python train.py --d_model=192 --experts_per_token=6 --d_expert=96 --activation="cubed_relu" --normalize_top_k=false --balance_loss=0.00934 --norm="rmsnorm" --norm_eps=1e-06 --lr=0.006 --beta1=0.95 --batch_tokens=[65536, 131072, 196608] --seq_len=512 --train_tokens=430800000
Below are experts of layer 9 (counted from 0) of a mixture-of-experts language model. Rows are named router (the router's row for the expert), up (a neuron's input weights, with its number) and show model dimensions 0-95. Each number is 500 + 40 x the weight over its row's rms, rounded and kept within 0 to 999. Numbers have three digits each.
After each expert's rows: "gets" lists some tokens that make up at least twice as much of what it gets as of all text. This comes from a sample of Wikipedia text that the model never trained on. Tokens count by the router's weight.

# expert 28
router:485529505507523456590524528459495513499510408494513477487482507527502498506550503527473509490512471509457545472496457486443494465485528473427421491496521572568495543599438516560496509472433546555571493480473495544531486477487541506482524463466581459494553439411508544543473401438511499433
up0:494497485442594521517539515544561414501502512465520530480489564459524477547573440542479486499525486560474532495480440462502470502536474494515595425526502542423505495440407501557474465515492506455459556467535469517511565483490494472570490481466447533486434518429492511467499516563503547434
up1:533511530469514504495548561415457474495495487467520491488497562515493489531501530544476572552502484507553458482521438462504454546466502516478477431482454541480481503493489497512558525595461600528566488517502477545538467540501542537563509524488442499478532450518541504514479514501496459599
up2:520542472427463495575499497495535449544517471529527545544537481513527496513464471556553469514454510472418555523490393448443468468521475524472564536485516500486427463572445488563526414469481546486578521533484489496502468555469494434414485475477427482521537479480576528485433479522428489549
up3:475482423505507501544502538503506528433462446477500462458491526527472437467520564443604496436561447435476574443464496518520549431529486497486473454484409488471481550440490568520632490491457457439526512507478488536488483512418520571430458437562491480562502515451510424450441496544496509494
up4:509461492535468549492541454497454518480472462531508492490434520498475491491533405525518461404476475555522556477483459572532481534536491527440438521553481505524496474510483492537484514442479496449488554503529406499493519474443505486552517477439539433457451469504531478475453479557539496501
up5:524538545497501484451549558431476469547533500545562465553485529487604474429446462539541506496464493448507519491482508534541565474496477467531413535496551453532554438500562478504449514561534531484483507529484533501507497505389462513474483489485517472539498465408488558503517483487566447579
up6:556483450484476532543488510477498495463372542477505464472446522454474538511502499525405503521468518539492472530558478543445483566422533501480455543457509518456487427527483520483426462451551480535444545480424452540507459527505489538520530434546489504474491519465446479506467469469529473556
up7:527474467477507494481447560470478544506463507498434476458516548447516493506478494592521465455449440536470520536525452533498491506507497506437431507554510532513448517535485445588458591548469402504530457540415536535529429452496495432493459505499575437501496520466503423569443537504547604462
gets: " the", "\n", " a", " The", "\n\n", "="

# expert 16
router:443514509540459555552532514458510468435598469467464521569492477490470483537497493458519497516500541463501445475554492495518493487529558519498475524461450525550449594468480502548462427495488538551415495523461553513498410455556436489485481497480451491501473560456535493475518522544446493506
up0:539514548548599540520499486561475487520474520602442499459597503511495550514549488557447484497543488455519529492536475476451528502547538495465488523547441495503485516572595453472528494443527427475491432452460561524507472523502610498483513552534483505557501544511504543446430548476423510513
up1:486531631527485484483456416490541494521509560478541484495488515491416540523473557422570428474442446482521510461505465535432415516529563450555479564439502521548434481506492462523456544469459544502565506464508492488537488505496465491500459542540545558477495492480517444588488525484497508486
up2:482589531549496493537528546424580511490496498511528456369503517516476445501520524515532485522491536532457527482568453518529535546561500471509515477478473570545553469546501544570520451526482536498491484601392463515515464494434418466529529551487500455453531515537507506513466544519511442464
up3:491493509476499533550540533476475524453550514551409532454548524500568511591444517517546483530540504474472501438480481482544605524540506452516542405473426466514450543553508520564455499465601501486495527400542554486446467484482496440480516471459425528491530565465528443494432538487429458490
up4:492508492497475592572528515526521502499454496519548514571455431489493529533568451525494453527489530508527465519506460472545507439473444505538466544472495502442473554510468427547480527491543531524520522556499446470528424469566492481492451522562502504561513564501538465515527534541467567453
up5:472468471558539500478479468473448537529479486458530463520537497483562464511549500432495489493457563478549452451476467460543465469525488501473482523495531531591621525481405539491582487438485410498508544526402465497529556571545446458441487553476521451479500531475498538485453529516474491504
up6:489518492469491494467485418510539482488527542446484509564496441565487550493439521449429469500480537494477542508584520555491519500500513525503509460445433556470552545566524475480511497481531479499512493550464546520527482467543557484493492514468489491523458448489434464529490492456487474502
up7:465506486489504553545451550446538546538530537549467493471529557433516511497565501467478486539485438549555574500509508542528447547506451515472472520495449458426488547522496471427501534576425534504483509523449489560546479523518486498439431501544466507485445531471526561610489455420576500456
gets: " of", " the", "-", "|", " in", " and"

# expert 0
router:520445552570483566463489487492432509488458532475527472497544531496575526515490493441468489540568519538477519480461475471460521492530466531571517517540440405486568551474476491551526467498503541516460502492495544516513546482571452443530451547509555455531482461535570480480460534543543449436
up0:488522532511569436558487520480535488417437437567515548505550467466507492557479535450496621509507509506479536466499520480436486530428465516531511480525530430510561482457510551489482435448534502453501550541479495476485532497445509489520517612469494584482507493430602492498524516588591481482
up1:476540489523517534526487499541534536459473559542556475467512453491504503513483505481516488484548451525501505487533472453500434452479497560581524507499561451475509440498500434582463557536550538470475526507457493541575462494572432477460549554500491419449510568475503510461492538481454503504
up2:397478513549515603422535477478436507449498488482517454485517510481501497463498503468514530539510597400527489494538506522503503474609482514443487503503452514503434521470459455544504578461496456454515498502512523528479489508573499478554469477495423477519547427522561450481513509588463423491
up3:436598465465521593507501458488512536434471524492494501494507594441580460551499517454508528489486458498522523492518477486402489558564467589469538501498546517520539510529545482473507448530513512472486519538433469524485482461523447506503471481544504475429458437529427515515449528451489560533
up4:476403571493531485458525505500480441453504408557480502456538520482497475493502503582479506588473468493471501480477465472464554511485542477516405505479459526555512531486519510484471563472506510503587595619586528470440537495506454541567472532473452495548486466488493525571515463511564463566
up5:517518485460453475446491498504583482457488555557416456460499491495508435534586549485502414483502483524529442524477526568417551553508530605533481509631519459497491473517442447486503511478530558556436475522482454519523485487506511463539446540472545508513503595488463475491474497473538565523
up6:520446501469469456511532554534453522476486522509526513529422501489531541505446487534505537543511561566451495454496518503544607515500562529424485500487452469539526517451497545472485500518480549484501509521515489533446424517480529464503507436567531531508522391402544504494460523524504511501
up7:518439460537552556470516526510480494492449530581423426507466472472550492535472518548467450513511547539464584473474482462521454481481566552444516559477466556492487455528470484450496512472475494468447511470493571587503467487479490453502429479427542446444523510548515480551447528506503514515
gets: " was", " to", " and", " is", ",", " as"

# expert 12
router:467480482569541453520522522573552513471557541550504518534427482541431487512478481483444498500487428441518408442503505493542505532544482485476479532466469541520504485457490547498464466538592582592465492448468565487516531458534434481526525550507478525537556420510572462484455470516564470548
up0:509531510591506533628495533483470441453499499484576505501512513466478511539567559484523511509523473530596500532514528507530473450578404513499548457546502547476462478436461458482457526463469508553540468514483545413498473511470508507510488449505480504433503502484517524495415464499519555436
up1:507523523464541490516467479568498542478540525506485559451549574461442542508529502509540592533515494524461490509520560496474442427481542490486500513539464449430477536581484515494474525511525501505519505445471626463465547534527517438505360446557502478565487557444482508565530539463518509533
up2:494449534537490592503506506576437534408604452573551427507469525524457465558527504527410421526445524455529458470491515481491552446435458512405444454476553494498484511545464445493477552497485605555561508468485531481545447499478487489474414487591514467492485461508470473551522533474525465477
up3:461495611506575475442520467553544479492488525439502464475464434522487556478560444504544505572640500479481459480571464522547540512391437451493528520425469477549561563455457524499571528493557428443500543485533490477424447535448501494432566470519528500516497418473545525506547516488503524495
up4:451524471592484507476498523536553465452595481492543497470479519406427456487459437477465483497526484456486486487565527501566571505524501568487512478504430444480475519514491498511506513486567461510457517502517482508559484395494454467492556474520547499458549589514493499457490455537510460518
up5:416474527485517596528511498479573529433439530473476532467502503474486451451514448404480470528485463492523531550470541489544524531509448506508552431489542528553463425480485427461540503490563477467525569440447518515477573444553472512562555557557510451506518460521410488477455555562496464526
up6:468452441520557486467514460516576506476478454501480470476493495482455536500504551469527528480502543494509522477570520537506495405474467521475406488533560520509512423548467465463541567529513525515492455495527508532561506521468448471484522552532481484531469458516477516486512528463525551424
up7:473520515450494534530499475534435542504427556505529457520461539502439494440556510530485519521512431523528524517432445375497480547553462475482519535515529450503492514505539513512474417560467504529496497482453488557520522491528476529525419528509453518441565430544531510555506425473470448446
gets: " in", " |", " of", ":", " on", " to"

# expert 26
router:467485550537555464484567486460544548493452427605487559514492532511523504563494470406505472516500493556508555482524499499453450544487514456492416511452502492528514567468516420515553481510447535525503529495514509478512487535553510541507484514473478502487443481490506487470464505484446600492
up0:483515497412490510455528535427492566525493446507506533516529518514468476442579471501509535508552531511522486564438512527473527521451530511481486485399453441509449399520440532483507468524517446470510525541506442527469482534501521489480512510517447521559494508402475514508496566449425511560
up1:597522504499480553468520542509515472566517466514514507422527423546586471391511510476567454454439439429515497468572528508522453470588451530510515485483529522539587481460524491510527518476509408497479580563527445534488512486535522520507464490494513563538559511485493537451480438463531459506
up2:483577527486516553495497484489426489539487497532481519458523461502504570473443520501519452514396529490538438514523504512425477463538523490560547483514562537505512409482549523502566475511491474543490487474436471544467450535487527504498459584511579440463467470457474613466464505537514548443
up3:472509489461544464503548480506483505468522468455473520470446523513512495482445568513456505472417512465487469493558505511530522516573501465481549530488527452436516526494461515434528518549537456446541551426488519492415545573475535506494523511492507475505499509477413541439501512459538488460
up4:523478543483607476461511531542460493524471534483527488505445537491481502486496513475480541498488481516459588558483514547503429582536502480493574491499537538526484570541512459521524483482475544576397508492498531481489458507498512494450414466467460458466488504484588529524427446494486538511
up5:483475446488510512590465482491467480425452529490489477453531559513499514446529451518599499517445491505544477433509559493532531474509529489503559399502452517463564482433446440589513463496546554539480439558525452535485478514576512471522585545525523478500452503499558437471513425498420510500
up6:579478555523468506474512460556531501540484499504510537473488523464392577457471448496539456513500462489490529464534485529477436424546429454467468558532523543510494394510508499499494548498558481509541545529480528478407512578504566549473458473495497512479490500528470551549453547495435523504
up7:595462529549420507492498447471561525501505532478480503486435531548493484517530506464482474489446501491526498545512505504540507469449498471494532524482507541580476519457484542463516502483550555522466504592509610532536483472562465478476473545562509503513499473526387490520455497535502498493
gets: "\n", "\n\n", "=", " |", "-", "|"

# expert 20
router:492552488484548490528470525455488469482530573533473480420534437539528500463458486460467446509476546509524557473421469509456562488443456412413489505551529539517501466586490517572441453562482453553457559441493519534469530517508478474462517516431445462500533502427478544548508523493537463531
up0:456548535479555537516518539502536496531416492514487510402520497488502496475533450427510511486474510526528505494510502465516525508500528531505494437512588484513547539543567413459545497514451481519460529509535603512519537496534465511578496459476504379526504502467506510570534522514502457511
up1:591490563484484475480487523474529448524482565521495485478510407529572477499457457526532467423468532488483554501479471548538585491462536499515551517497457524435503428459447513515588490474504480588513520464491492487553568453489444522484489448545472471398507527469496499455508504489544450502
up2:501505513525495558425458483430525520460516479523480556445483500454511494504563449501516483460453484442465541521525500515414517486505470511524508524501544567452533482501482544604516481463547553485501421563451535584531495526514516489476442603513472483494437593545436549459439508489488574550
up3:417498566490510463534449518518479481478524494388500499477516480568458539520553480435590480476475525508511488482468410475460506490455502442492491453439450476521452451505435520535540559507523421506454481544494464402475493466549508552500466521476478493561421423552502522530510544434461479461
up4:565464455475548524520398573493557530479469499502561471400458450542572533473442506513505452572499515544529448568498549523442512513465499492494494504523504457484529511496597435505522520518516538498492479595445536505477568443490542518469454482482448551521485513479513455513502544560437427502
up5:580496534508507476514511554559523486477478458537530428470569503529503538563444568476471445453492537528526556462485529535501447489434484450457478611482507530524564533585492451457520521489474489478560512524494520530488446607462453558493506429556470511475502508478432511469476479541466470533
up6:553505432499573461544496487547493520459590480591491566458489548481400534455518481419495509447561538594553535496460452499471535584550502467426462513467472472469453503545475478529518566510518581500524512464529577479451528504465515488520486539468463516494487494529546498541483550507522579538
up7:453562476523545454470505456475507443506527486462496464465509493501551506496503549475498447468545494533523475541503498479426514565436463505454455491517518561517512550473518511459480506497533510525442547537517497521489540489456420439447462434472582473559419516535477540413544469509480402441
gets: "s", "e", "a", "y", "o", "t"

# expert 13
router:468454499538524403558494453553528484449493539535435525519512482511508435511512519434483474555478441541495525550500462509479533472488465493524472529548475629567514590543465528513550466458463527514509475398471507553463543507562496487513529499556448454535419535510482449498542429487580556485
up0:505498488546440528567545451467473521510544518464503465468473563455433509540446516494466509493456499448530497503408497530487560516466549492534493486456548567557492483524575536469511519587485435466478473459474545554525479473508589578487504552464540519529460596457548523466503484539515511485
up1:468508558579514550509541488483523473534523521520482475535565480476518444534475520461450483572427481485389515566466439500455575497492537536511544516526518595462432427504534484454476509567477415532497522544499534513442529501540477499544503475516459512526527518480509572453454457493462502572
up2:548522512567519455476440488570444438523498475447429508493487560428424536516479511472463530572453502571524464592468539517505468451456520508547525474508459502453560447531549544495478519529462483496460560516485552498460477451478462488519488497545501421432503536598547443520456500493484507506
up3:486453522504515521524516444579548481481499469524556540517518473442510440461477457486491500500487454479466488566445510463472463526576540503531446483566504528566574465463514507506519497536432549471528617426563525576469516511494522546533487587505489433545480556489506541536529502469606429533
up4:480438466506440497532458520525516447521432494489518435553506446518506598514502457423547565438523501505524483482524536511568509493580507507562463518587540533546443545566436460430468451499466556513535524465521536519483476482489391416496472478439424528496419433539532550559528515483503515490
up5:447563461456484514496462483543521479417543589497484459524443526524528513483523478434530440499540475507483500542459491424474523478504469536514504598509526519512489476476416524453491486529475479503549537478558533487488458400514476457527521464464421566476503474507511506451558438544526504476
up6:557518487517444500492460510582398545479497465564471546582502480523505527494528506551538495512516476518454505518498518455524481450484516545460401512533480447535501406522444552454554460403520514506557467458480441545503426536433484527458520512517500558541431522505506457486452526520511565513
up7:516493552553464506586475491585585517489578486503506519478536551444551547514446450539532565496522532457439475446523508535486473478515521474485497417551437533512591540480469512545454500510498519490454494444468475432520467518487451530497487514518437513541466476451538504451501538516503507506
gets: ")", " in", "s", "–", " on", "al"

# expert 9
router:497496506522486469484432529530523485466572488530582494466552517477576534453409484426546460500543453538487545489526544509435522476461512511425556511369536500519461474455475523510482458492499570535470541519517451491415491454479526506442463520417566516554520533497471425541515552553498477507
up0:556510580473517573549564523535558538515499473529489510453461536499551434547494560480491488498553499534567521459474497485499510477523563493528531456511479513518537446568561448499489492578502517516573499473431436536521514521425443460483477456547475485470468505573494488521476521535517518441
up1:496495508448506426465455471493503501588433498542493506534564513590509505498465513531483470460550500523534454541436502507453479508463455483544416530510498519551475448494460423524496495475501598498537485509556524530474561562488546484504533560392440507461466454520476483514480461497554514497
up2:540432486479516524532484544403510478481554552617489499498536514488536449423483485461455537445448504468495505517447494451507507452441508492466519496522471485456475558488531471506501444418489550492503507529512512493468535479547465499513449508469478502522460480443522434557487492449493482495
up3:559424499552487493528513474539523474563523584444489543474424483460449528506462555494491453497547465530467537529521489504460566439427481511509488576490433535465477468508498451508455511462390527514512481478477487481496495466394468456466470458454468571513574519515490507498478499546473474495
up4:514495489523459493594474524516513547491464409505464540525452581534464550491557482489405506537441549490515490483483574536470532494491523575496508489471485486511422431478511565466503478416495529495514522530529488562500470488475535607485512511485429485460530547439602464546464435522474401477
up5:414424558447543484490504520435532477519514507535522455561494449495498537458558508509519589453529432505463475508594456509478463550505457485441480524459535485537469526484443565479551481477522460403481521547484578462456513496506505470528503510471479468519537588446505532482497566498507506476
up6:476548495461563460517475569518509457510485430526520521486459546517512506462588528519561484480458482544502521485559471534559513506495501513566496504520554509562481463441517472479514517504476528498495569509449522514421502502445522494449443479477534478525561454510514430537436466426472484564
up7:478473536491559543545445526494480554492490458505473489506484507474529474501460488582511480480483512477500601507521500505549522522556492527509580572474534487584556499491511474546482523526502445445467510556463497493455521480470464514519420547595441474499519482437532561524498455484447437459
gets: ".", ",", "\n\n", " and", "\n", "\""

# expert 8
router:494542486495519508551526468569505477519431468561434492470452389516556493523541525516515502460551533552536545516491460458463526521545491565528476510518475452514535493485520517486467532544518528519543508451484490550496539621515421558428517563506543445500455549533513544443486415480600603534
up0:467514480539499535448477459541456542410529524488559524452489537525490481433560559536486495453459497503493497463557581438509487553508522529515492519455534442521469490575515518606493555525445463490509522520488529529549493509500505548462477512466502564548488512432549541480530482424475513510
up1:545470560496547513516524446496448471514511546515431550497588491420537496497440469562537493454595475474557473567505514540476486532502516625572495540488442532476533512519476523501536546545568520521532565421479514443509483481432479508442477515500558486519498480525537482470531473512466455536
up2:471439467511517490541579501539539498492473453487545477497497451464554546542475515461432503481415521582472515549468532537469530545497509549489509429499527473501399492449532480503476490563520525451481467538503558503475441533525499475394517489498533531511449492521505457506472493434517503512
up3:536526497550515534570508557552499452527480570505390561486573572470457521433486435482524532495577529629515491494497524543568492503524526535480456504516428491474460476469465483566544502560504484467469523563492518525496431482486528502458460511528548493463469524470458519477540466465509530506
up4:466521476521515475523487420480506486500450484484487548450538448548510567567483580540471520566471513504489441525508513462539567504567449526541488506492503558510535449484472490527444468507527464565467466479443434497559538562461431516460555507525513477496546535540504470537513510575506570436
up5:529492517484460504514481538533435507459437483507597508521518504481439450531566503419495516500458518530474496508555556463499521526488467500489432569465513478560546491576469463466445521501487472492439450497476440500453507500517476550482494582482442467541463566430581594518579473543484478520
up6:516489534511491532520479501509485483490452548438580463505509515492472527491470544525422495518475466509445514560547506509488453483544394544458497428486505600530523467482455436473524514516521467547478555457573556399538554451570456502473496507494510474581531524456483484484465531507576505449
up7:511478506481477467531494466511510428584449467494550528538553431500504506489544507515481438493495584528468503550511479528469522523594545473450469491517520500538545533541503503413544412495483419543479539517475463519472515554511441475562518542542471470449431521474476481431495430498590487523
gets: " |", " the", " to", ".", " a", " and"

# expert 7
router:512466565534562521595552562413470564510500476516481533537453541452505493490511510508535456482559521455558506433500512512592483533488510519468559599525429558526534492497472460471542559474512498525517522478531445564485518502455504557543529448496480537492476460553617528501497558460542526564
up0:482485515514538443533501489486511495488515468561604591504470578467453503493534542536479539416552651571491463478539449508556501462503509566507475522521480545447539481554484547557485460479496449563492412519571487540471460483491557550500549489489500536435477519500498495503544489463491538516
up1:455462531508542599553490457576417528461420548522514522514487481540477495544531494468508471427502518520513461480492465465507409537461455446457527482510403480532500465521486489490513443457514555516525484462500466490519501517491508501524486435455446527508542526489517471510479544520507453428
up2:527553553461506524475605503563512551507499498431469522606516559490576465449532479484469474510537537442470518531488481548530476493524511509468433542512482489512461534477486512530521461558442519472481527500485468483529534524550499513438498533472443562492478481557569456548496495508510458512
up3:559466443474579540582445491478472536454505428500434469511560518490476510501530502409556534513489515493478518510444501454506486552489487541547467465510444550496537473450500512447479560487436505491473541477448501505515508450521579510522423497491509475552532508547518472559433507462506511526
up4:523518505447518553459548425519544516410400492537540510468431523509484531454478573546502460525501498479571519510459478529544504526520529534495481545576454472503472493536453509482513534520493493501544537495494510491504512490506505560493483450498485527565562490449493551509483525474518539458
up5:508507549442498483491515377483568456471580518467477490479491555488515529474517476478543463425513451482576488494525538506507597501535550442497500489483513498483525496543468459463470514515446584460438470505568408528444492481545455515465521435495497509521526525562480448455529448451450382527
up6:549447487474590542469532487442498490483441522519552523433454561504514480484523500552541524535545484545509473546472562557472461524504576498507535516507399506548560415466522478537540479494546453573463532468520413487465454478507509552529479436456493502475509544505493509527462452531442515538
up7:507541515553483545490486510396521485471428439545437518512420533530496509531512515495486494474497394467505460514512486530480526478468546536529423525500529531425541492539580478538519532563478403512415472463579501525484563481489546511507453517528577524480442472512597519539490482482423544497
gets: " |", ";", "N", "S", " /", "P"

# expert 25
router:493454526510497522512481496566513540512503502536581473534498439554477521481428505500459478498545488570489496512527532401512495520450532532445557401470527445428505523491440520500548417491487630481498600519489472531435503537571522496508386441498523491531471490455497527566471533586494563427
up0:541474460547531462497523432546461555514453508469484451486497522512563497499470449463490430524451475415543543417442551593512556504421507471560550553478501475571517520508512495547499501517542604495494537544465480532489439481408504545509495533540501496413448534497496431456480483526479468523
up1:521523566534487513520523533557523500529469529531556513507470507492473602457473533447626502479547495564515521527538437453537526566507542444483483498447568442403526484523523599461525482503544473462493583524537531514552536525486516498478556473499544480483489562545507530555490529527477509539
up2:454476516498530510446481478475389471483505519484507518522501508498454520465497464493464516506530524606427489544488483444443458497551504483508493485476545429531471500541486464479523456535523468451460446456460524510465510590467538527506527479407458504551510495426484473500517588545493520478
up3:545482473485477417520539478519499488485461537534517552483468411533516547546499526540488524567455511559481470432503427448548505489477439532512555581449556552444513416536504491537542525575539424570465557484510519458473564489575560539508497547539506433437514518508460558496465564401495514442
up4:595509510446525564509598519551532490517447552519473483495525557474500481459483541365466537473530466511428500553480542456498447473513493552485594493444493499524436468503516561494473531453511553517506490463454545575519493528511555542524588561504502484534544515489435465495423538451561540534
up5:471441487472539499523505394527496539544527538488466562378462482496523462478490512520505450543528447489506511526511454554542497491496544511481510469439470504527478446514490422585567596564525599452601489488466516488434520501505555432448514426521528504499475482505498495554469535523499473459
up6:540459526552538550395538472518478521541493531523518531472421504477549494510486501548499521449478495437498477455473499540521528553546472442499431452441468497513612503573453487466494526514530456550470475548489577486426545528466485515453458495538520557481431452495484512506503484524494560462
up7:473509558525503509516468516553548474485462513559548458525465478484543498571501530458444583478433509505466547457489506428566460444445489551452598592535520539444498475522446524461484484515531512499462581457533481530540503443528542568502455459527536445413493547466556543545457501580496555529
gets: ".", "\n", "\n\n", ",", "-", " \""

# expert 30
router:496400510569593520490460517451466526541522481510443425551465506472563478458431468476469459500471489582504457531453482471461418553511519488491450535489444448465455505497445482517473487526508475431511467393519451481547490533501550514550493473460532499469498471519577455484554521418511521410
up0:475424523507461522481503473536473570509460394594507490511485535497528484527555542472518484451507544535431459533471533485487467500503521516441562482508530479506450431467405470442483436548519543566479520472453494522530512562552579454471558462496428503527534529525486458520475524521514481488
up1:542472493520546552516491531457507481484542554474489446568538498440554502471492449462509509506535472500560464459472491479495621522480503532546431556456481421514481464504446470476463491493516507444524408500505514518543515480489510560500498482444415567541548485524522505524533453449569499466
up2:578465488530472443510511454506461512538542514557487497445517560552548486412499489534483486497469457567473493485507548521521473600480534531565462433523469425504472460505537500546476514584511556523484435469500460510517522453454571543477507621529544528513554461525456463531459497469502495516
up3:540487507472502460418479512532493528521487475472424504576458558561498461500522549510476533509478586496444503527506555500450502464593527552470496459490492529542495487426497451583499438530459514453476463471485470490474537578527484532479445455503477490500419484472548501492463408497575458565
up4:552445518475491482531448478513536444394494393515489543535462492509539516441495545498522422477481464569559491458443490494496590609518512466418483517592477542494508535396469536511518426514579550432533460498495471460485480557490466487454530463424410462464527467463519473434506519464491521452
up5:500445442468550501516454451484543586501435585447473529537465463485405525452519475457476503546561512485513477487444516524451487488528465512487461472555409523462497493506516447489449445519510528488519527510535480479487518537497568449507526393473537562511463513499516457463457492528492486499
up6:543479556569444514493467579436504504428456527451414486516468481488476566488493453490458479532527511595463490529476479540485579573609552497508485470457478466526543432496485500462477457450457512557544465507500534572567522535557536490542547529485480522541523499508393496519492518481444510529
up7:476571502535549530489524507485498495522487466470509492473511419563488455472408451554524405463505587604517444543427478468560555552391542553470493528534457597482455505528501450510519545471585503525539457513511439501497490538496546503502491525518500489484463443469489444480448523511502489489
gets: ",", " of", " and", " in", ".", "="

# expert 17
router:528466509510458526615537513509513495491470442452482440486491484457511444447528550466542515488499596531511501517449475549396424502569467515543466550515470555506545440488465489497447489495509520469547545485431489533542469402498505518516589437528515537473498542450496452458532517504526502542
up0:486484548501503500484502525451563520480517494461526480501527522515547524447486439500541509493539504520506487552530518536441504542426497485489479464490506442487487526463488498407469476515567479483546492461429473425568445524498515500479541492533507570461503523470519541451447466455495433546
up1:478516573537537463441550469523482420467385573507414495478486509473447452506510497470507437456496544551506487507544508511492520515580482584495526518457530490471531500495447530538536454516507498488555474528455438516549491508486543484506606517466511490544448492444434448539535442493520486536
up2:628555529515471556546500471525380505577509481493488489486451559402577544501507476508545545442458450571521489535472516506518457524546540518466540578524541524498509499491490472476518443434494491502477551477448437512495483502470553541520573435495487495500478493515486510545516467597570464456
up3:521476450508499488508510534502517557496529500499559510494483495445527494421503528438490499526594518497416481525482533489421490417573567507509482487506529457434496440412473483529540421487518465525562508543515441500521462536509580490478487448463444550496514471551533550505516517421472431516
up4:553465534512437512512488473555497566486501477549400512507537504443499535535551487531474576455504580541516439511529606516529523586507489520493473485516498507534514510494441508475487498550497479422468525523491478475541538508561539486495524500494513508463473562497486574562509484477580483501
up5:487478487453523509484501521495464503420518472472466492467451505442563463477528489497525561512494595569487609472474442575499506416539462517487489450475512492522502519490475480423477502566524477504531571437445501566532524476449486549518495488543481510512561496468449471458441495527498478515
up6:537422535562473485497486481469471485484491461506524504484554447479537462577497468498444533454548444541586460572478497495493570508549493500523478550485488571414559465491513551482480474519453554437477523561488492503544434557492459495461544531514476427460433590452506555552501478499522481457
up7:493528522532479555445521465407458535515489499485383444465484560453540550520451532466505496554493574467497551489436530443486521522510422535491476511493546466581520471490487458531509427539480524504529543533443520447554469533521523534531499406412481540532451476489474437541504506534482503492
gets: " the", " a", " The", "The", " an", " New"

# expert 14
router:391509556537555446527523559563518591507549450525551452550506484490496564454428521532471482458508416517451542443466535543501478488429534540529482476476488543468459528535485472534566549466417513404553474490478445466454452451559546459534485485487553556489554436509479538565429507502429495469
up0:460485499538460519520572517511514502439464393512528523527436466460461469568532513482540522513517480476509527499502560520519511557470501552421506463555508421534536500493576504531529502590538509500497549467488498479503525475485557481451485550495500529501512582532519501446465482566540418480
up1:513552455537499518541472506474596524444489467485519536456467538494573531519481455530540466562461460516535481413515507520496561529489533571425492566464505534565502478465447473497525468470433526511493482563479443479461479489545500454491546525469528503492545512548549417570539561456457448452
up2:488554550442499485539475518491549500492375559497516563483507530489589460468551493538520462492388485551464514511589454484480456558534478520502474512531453552440515481607514482567460497508489531473502496480558474508534539478449469506539459498484528522500472495540504587512539533503489483489
up3:506487453533471511517491489442518546556551525450544568528576457438426458483516501520421599452474550475489532455522510461440535524431532549538474520451578466532405491505466509489522562473540497542500453508491491516586466501520501490440485476424499571538508465440459532484507571452485527484
up4:473500587499474529498464439488514504472523535530477542528561481435551550464571547540439550557490574528511454446512441480428511521479545526536547558556492527502511504505502459520524526528538510481486472497426478466514427516479442557523448431452544573517549568449536467520476479473460464540
up5:507526515495457476483576561475457579465394518551433527490525484560467516577495504500492543534467510537504421516513499514457487501539558546497524537529519533484461510522472493520467554467486465550467475471434447454524455505434494488496440513496525517454507478503499477502462524487508481474
up6:461450461469469499520645455512460581469473453509518491444467489461516480494472554523470510560428397549487488487488532569529522569500451499481457411458517492428491457469522503512490555450508496537493469513437488544537475510493534545400544517538509519465448506522539562583443498464459535471
up7:434556576409500539444561433531566560438523505478485583520532446499505533531495497554457444476548532509463499480568509459519509504541508563472457487569504542579479478560497544594491476560533546441490447483539474534497505455530527488530530461482516444501500509524458527443496550502549525463
gets: " (", "-", "\n", "  ", " 1", " 2"

# expert 5
router:473466518535480535503585480487448526495503533535488560571452428520501449415521525491479518466492526521565414442488422500562485572476572504562468555471523501470483578468499511433471535456519504475486490425507568436510543504476466551463444477546539511498527517535443507541553468601441506474
up0:502526515448537492483548434507471359531505448534521516534400530557460475475480570488492542504501519534519483437548518519557506516424547533454518406595513503499508463486485508471486508488480516524463535574533460466536471511557459481461546474477498451459500555572483521473476448509554497546
up1:580471467507461554542465511519513459531480566472485532521442528534551512539466534437476504541502529583545509519485474525498445467476439508436467473510515537502519528515575402486547533492525457500472524513463555454541486532504456550466492499537414474511474490520501416546471493446462573420
up2:511564488510566476507516540454421466472453509506445490495503492406492533520498482497484470540523528405563508486410572442495473538490474472485427502477474459478442472496540511397475475452587449473482521423488535559537492525511518569450536446528497560486565485499525468531512488440449537500
up3:439488513514431505548537556525515484464475501511510465532510532503539411545490560473465530490483519558463462474484537522517492468485527495532565501419519538565447495403545460512561495494508413553468492527537476521521525545504533539457522482444458549525442502500459493436461499544448431496
up4:587467516460512474462493502452504523506508441437480509559436444438492509548484518470515457502549425570474421512469484449538486504530471533520512550450490522468473432460542444471476500497537467494526468496492521456512513478471612510490459474486522481499461574487505532464483525515458437490
up5:486474483481453445516414454479483495505533549532463574511493494513540472482545491540611477452460471541568504519581464511530455454503581526505559533527449476469452489531464495473507488470504544453456577508485567496546569454424374561514437487518556470437495552501509503484489479489501467496
up6:407548536491484480486485488500464540442452553513494534545451576527503473441554489521611528468518565466503510500378498479453515517510525484454450582484476507492489478434517495539515573481481496504499448589500544492450510573487473507447521452496536535457572455523512547527527538496552411489
up7:479495520475562466460548552479486447437527474510491489445414468516401462503528485484480512522442499474467497396463471512532519416483518555597506491513540521482446641553505462432487506459467476577501475576443494479469533471570444511481505508556516468503536574517476517524484533493509489443
gets: " \"", "-", "  ", " (", "/", "–"